config.yaml
experts_per_token: 3
d_expert: 64
init_std_router: 0.0157
parallel_block: true
init_std_o: 0.0
init_std_up: 0.107
lr_head: 0.0105
grad_clip: 1.0
batch_tokens: 65536
Below are experts of layer 3 (counted from 0) of a mixture-of-experts language model. Rows are named router (the router's row for the expert), up (a neuron's input weights, with its number), down (a neuron's output weights, with its number) and show model dimensions 0-159. Each number is 500 + 50 x the weight over its row's rms, rounded and kept within 0 to 999. Numbers have three digits each.
After each expert's rows: a language model's description of what the expert responds to; "comes before" lists some tokens at least twice as common just after its tokens as in all text. This comes from a sample of Wikipedia text that the model never trained on. Tokens count by the router's weight.

# expert 34
router:508490588480549553501462569342435473573517536503468547553547499511532560540550548451447430459474604517526444483473547508432455535590422422461452502597463573560412444467397505568488442526439582450541563461448511478475545517596483528520524503519431547516491520449533533580581527533553434537506455520476455484525495508457467543497529503412404477513468598524519448499498576550432531509471533562448531499424497560540504532401416558538444522472501488485412477376478463447480469541494506
up1:540587483492598554444465557407555571538549537475491551537547549584498537557500508568457569524425444480509543561524468497372513527538498508397522530513544508456486466418525506532492511504544510531460469465517451461366444537619543489496505529516504439505508541426521519441617531483461516534464530458425484548618531540505497478461503564408551468513516535450512529468557474432507496564600566566426453544437545433579408443420484458549465505560455520579468485470494443584539591484525524
down1:476514483569518601442539380477534490506429501378533475511445571467477480528491533427425524526627479460494425469438483415505488555494488554483491512505574516479471563543555524449449516438475475486501583528519541470485557411525483463508556431483473473511634479495470410534445505460468422433505601515541387618474515567484563551558561425519504475489469490548466527409491577559397494520550508513544459502441477545516495512456473562591472524552589485522425450539492560580519566538491456
It responds to: Single letters inside words (Sett-l-ers, Lump-ur), digits in dimensions and attendance figures, and infobox labels like Website in election or geography tables.
comes before: " |", ".", "4", "ription", "%", "6"

# expert 12
router:567488495532545503521435539573460374531530541484468474479502587477503507537412525482523445461493493591461364517401552473479562527537485375478417483510467612458484422455558471555535496537486481451526471455477511483546514511574485524490556421570502594542477550397489533566558568561440433456513521577509484404524535512461491524449445463533459446606525601486483506490456565501434528584516551571465533549494465526472555553397422474495493547457476517454460461472565467396474494555516452
up5:548567448545568463402542535552489558599474571461457450475560481455507529469458502420443494474556480528537594589411516490464521440444464539509494498524476446470499498584475593445538454501494538487492545515493469438441589457499518514484422520562582529550370549432536558442451478540489518520541443520597532471486435378588530508561437566515586478534539515549581536505431524514455534577516452589476513453418533470532488510408479449568514499576525469551439594503504554461457455460558553
down5:450378524469556523546501554534418453453465491588513477442528571526415539496475554592613475527428490528550413475556528556459456538498589509427481594522487520415451497406515560587517510499511539499450605497408557477494522414526490481507511474426408567506537486534498500543546465472472430552523539529445544474423540541427485442474482454454437584491507542471554476464584519467536551462391502443498495575538453548530542430556474628491435525464519542409473455541482433491554540500528492
It responds to: Title-closing = and == markers, closing quotation marks after song titles, and plural or noun endings like ers, es, ities, lands.
comes before: "\n", " and", ",", " (", " of", "|"

# expert 20
router:541530494494501498479447559487368517489550521509561428572562515496628504522477487462459555502468618546545491489501594449499536476493504439453525504516526516391447456532489444510534494481497527459541525336484535417462560487565515496509486443540472573515562504540589559490558507504457378508444476547495496507458486559458488555500445537549468400490510489460446532460484528519462529584435624516494574555436466498490541601486385417480430505512431443482492389481583449553532501479470418
up2:517457509548565509586627510465518548526551436484603564581537558515415514497431528574467522406553562441503510535392613412426505461537438580450464441484564505576512503511474520544541520508530546580422503541522552426499454479492578510428479478484474485512437507518527526540502517481551459475476567486456420498522499438430582553520564541497562593526479583559444469404589578511454485476542462475561494480496482522436491439433580557582518511469520537526544438554517418574493546491470550
down2:459510562527572551462516482497443530503535544558469465492539507576407555451493531422488461438521563526537555542424489549462492510472511527470560551469451389391461458570451440611478476546470391531592493447445525481472402546574475492427423456525527518473530558493419459479520481478587540559518565553511577462464503443527479496445506465565577560446443484559571574560425541612485500440408503550445435532510524560473548582485502494473578500439540519468422530445446504469513413479489560
It responds to: Pipe characters separating cells in Wikipedia tables of election results, sports stats and discographies, plus semicolons after closing parentheses.
comes before: " ", "\n", " —", " \"", " N", " S"

# expert 5
router:498507493503511550356503540461456452559538430600538463533505459556566552551483462457475540433499592575541438460506543489502465467573509491407505416533569537478545449535556502529533477536424609422504618444494521521472515479524476483495583418516387474537503535525512530509507570575530483507506445508451435455526533546369547617460480540443446439519553517405525542409501481509472616552473507496447535551400468513534583523530462510485457456534470550459410477418499464531529455533468499
up5:387404520502557540480589568551452493562513523452502448572514551600568492573438462435454488460470452417493485496369485552433516456492434484435477542483490461568497568600545501465451529445530500519475604453496473445548487572512500542524551525441479443442435558462456495578475461545525507551482403492471458481461538483481536440508454509396513510539554487495616432500598568464542398513472428438504493481518463560440514462500466476580442401545520424560505469454455550471441485474437456
down5:594466394469457566600500473580497404436487492503439443420468526492540492474466487521543509481537598588568468460535568548610634463536461487493521580500572485383457477471444587482486427488520471509500544512505401396448472483507483511502544460578514506608466484458459512426506450429440512507508496469545490472448530533540539483423514506551440425474526550378449430520523474477455424529568517543533414503519519457500481467522488512535511510580488513472517590563580595574491552523512484
It responds to: Inner digits of years and measurements, such as 1'8'84 and ('9'.65, plus pieces of place and institution names like Min-ne-apolis, S-an Francisco.
comes before: "8", "9", "7", "6", " |", "5"

# expert 22
router:473456558426530539536499514501477508576526482573499459542528527452543514499470501460435449502492529530521499507466485460433582520468474431435459504518476619562489403515487493597489447499463592393509606450519535411508467500587525500530449480479501552550556488505498573549543556534486415447527428566559400433476501481352581474488531545447557430532495584533524501462477455539420518530505485527434590565465423536540522552521532466480491509529516593492375469478490378435461574448474425
up5:551524439527579426512461569460442494480592501504434532525450590425431551475484591489458499524492497493510441466544507521496496504482479523476552566516497507596532499467424403486479550447414514571448527405494471526443481578480462455574437489456510519442506449495524425570586597523510413500520524574540540406487537453461593378495527389481563472547549479604453480540437549520520518565425483461500499581486448571490442482437528549496425558551499495446507486379487506548525525392495539
down5:545511490529434506452491469489533505504402460423532437498438480590524407478610497457545527469470516548520531425456471514472528466490597489523533515570486457479510506471450402489544582495524543502469489519502619637468462463498473460467542576474468494481535530531623591457419522497521533476491499433539441552535465521524534499447435579540421451520460514468592520520504592424504497545466444368646512496561471506530353488552555466468510450447530507499527486497546499481498369558500501
It responds to: Month names after a day number in birth dates (Born: 9 September), year digits like 20-21, and slashes in coordinates or tables.
comes before: " ", "9", "8", "4", "7", "6"

# expert 27
router:549471508390522521514445557444473516560508482547575417538551557445576496510468477444468459505401557536446433513552509437458574446558502475451473470549537563503464533468546525525502408535501570488582478396428511472472483578589544463594472522482456526519509548485548505539611495542483458545514514594543365420528500487443516541506461494458504429544459587506497439470432469502365522544413519482477566602499465524555506529398446452473480531496487504450391480458543499433551576506452526
up4:563447473560481524581455515546472485436566488560578532473528411434507608571426454558426424385466499475428470532553436517468449492455456436455417555533489449422529498470583486418494458451561485497461522458449517501444460527548446452562523523525576462519518592496486527555587574576477499488479546504460473531563456430446415475484587563536544552560517487496440480568556454452555549519402487570414494554454575553432533503495503539420496577441432481485448444442498507506462570544484499
down4:426533482513520455391462463499496496600531468398538459518515554489501418514572489451505499432495450506451463508466479547486557484490579566518579462539532483544537578539541463486525567554519478590493465508349496628445482441480502515408505457532498574444538479456507467406457558512513546378550573529430477488516472508401596531534507475472446445459519533485443518457506593447468445537596512473485464527567503535474475427576483450524601479546516537532456571443429417593526516513453559
It responds to: Pipes, semicolons, en dashes, colons and decimal points between numbers in tables and score or statistics lists, like 4–1.
comes before: " ", "\n", "0", " —", "3", "4"

# expert 29
router:484459529475624478549538489423456531549526509601535499540518486436498507506402574453564481432433476549515432466566548444503528485479534434510457460498426559504488442551483446544497452568477497461471490470419529565494532531493485610513570435595476536571554448444599570555501598543443499435601561511521501431496459480453548519398477539558538498450482541426498479451464502525483548527365577538490511524509390577471569581524457460507495498470471489390454467466570475542464489526457419
up2:468542572418504431619476443437466489583475481543533456551590599498413449529521543502478472498442566529470500476522446597528420457502584446449539532482480503511539536412506506453513421608431599444531500527513490458474482546561560477520570476461482501398535454507493489549538592475536474486587509545489476468481553435505579443555535547551517451437530525564529519420430556533576587435551504540519435472433517585464494590504469410515513414481533532476512447535460515517426581474425450
down2:539434512518451459553535447484630494414480463456442485479434439443541538505484464519505547568536550484495430484529518497575588485341465586449562492564529508466372478559417500542462553525623543495492511495518523572473413506475535560553505493537428521416457419491520553456517500505480472597496501606511510586585488442500492460508481551468409576478491488485559407530517437541540499527449526490502573472515452500581473452609558547519478450541534430514534441472435437485522411493489490
It responds to: Month names after in or on in dates, such as May, August, November, plus some capitalized words after the, like States.
comes before: " ", ",", ".", " of", " in", " to"

# expert 19
router:534506603444537560415402469489446478524492470525564481560553458520583536480460542394542456475413541440536481468460493568449529524488441503462467481558423575457458529481457474488502463460457525462521525468404510582390480512578499518549474471511526575576491572450556574520474521563461498567535546569447526515489377566441485463410427519483542502508530484574484464507408524614486568496527575507444504490494495538502519509541478513528349454434474508444449519467517457587615531546422456
up7:510516500546486540508528496503428506506477450485565501531525492489523555442432575481553449472406475415530493551461570522474499536532488565526492425611434473467441548527434414606562396475576517439438558469494438570473509483557438513431497526532455501461564542515469574536535459471562399502498444555476538503477416629458457404516511548582552516591449498449499613598512568467544556519511536549435581565546504519536514556503455562464403482419515586458541539471446518490463482519475452
down7:534489456529452531523475549440510567514470478397474539493506487440549579565472492494497582557477462415543542450545477490580526526481515505574402521437579455485462512553425491491521535512459522524493441521521457454524473460476473421561497506543621623524472390450478491544431536567421490580544445484390403472473465501576540554497448588481435504514562548532440514465460440575541473509562468495535432558419560486542431480484510409630520408550496385552485547528546452515501528515514506
It responds to: Possessive apostrophes in names and titles (Colonel's, Let's, parents'), plus words like World, Team, off, along.
comes before: "s", "t", " States", " War", " Series", " with"

# expert 1
router:476444621490538499530515575453460422520532497550495464492564485483509500500440587475559380424436487554501421467544497402520541445495546410476466503546446575484393490531476477605517528502496535448512552492463518494433555459488524511478526453528413557544507522483547553452567579486428510499495553568480533452467499481496509512476471487520467484597582640540485493452482512588472526518474551569508583518537408577531510476391447541458551578494463440394498486379539467536539501536472382
up9:419486567496508477484512540494439420605532550458442486502494512458482396428389406509584531387517449554460468407464561457496406450446488480487548401467533574481519461515461591492492458589447519526593515501525490499494511498410470459479433552493533484513578593471516465447459508578473557445468476584465536558545402572426582564547486496465541449478522519518567517464584428502437473444514463577464606447484469470471566572521433501488520561507424572534461489489489488549523520527536501
down9:500503442549521514572539418448494537452480448439530470540506534589455526539576551438531540511491467480559449607539518450533561510546571497426469585463519497559493464369589460493588487437523488348506457491554545419466555546563470577526484525461545471498455472456540516507518492506594395489509447522518446488480547531521410511449492462578456521466562416474470504548542518499552574596461473439510419574517479558383511485482554492501441392458525469450512481574547508401469463517549447
It responds to: Final suffix pieces that complete nouns and participles, such as -ation, -age, -ment, -ity, -ites, and words like district, Division, Cup.
comes before: ",", " of", ".", " in", " and", ":"

# expert 30
router:489494599499528534403434577483421511532519582538495502488605469455552450432439521460499513438438517568450391497539534486490537443586511483441458402536501555504447459517574485491451444509436481496527533495510529573435476501484519479554561475562435529539514568475557525527512520553505543467529494499467465470507481524428559592421454571496471488498554545487511428434470496490445587471466639453524448543513284561519535547479418444545484528457421540474454500514528503464530593571469451
up1:513500510522421557530453482540462552446530400531500471427523465482483436452531441489498500531529623518528479543566407521460482558572535533553545388422545453465503492535626450526455505557519520510456413524472444427509542468493446537499427582598518586574570556604573532460555536495430457476493526532505407472554563479463531421470465498453547499547457546514571485429496428511415539443503471495556573609509469538540490476458544435531529565580619484508471496539467496451557545537541461
down1:470484481515452403504450510516491442534528625480542476506445357420463473534497524585553507542551525473520437513469483473539445448443528437498549527504516646453502468489508451524499544512510541550499567578436563504464476454497619426356491478467531459436490543429495492533485548469441469488579497523393526467512520428515525527613558574597510511590494598497404509440445544447521512512479592461560455502466542462431479455490435544438471576516456528494528500450538514517608504482511529
It responds to: Ordinary content words after articles or prepositions in running prose, such as ground, film, work, part, air, official, battle.
comes before: " of", "ing", " in", "s", ".", "ed"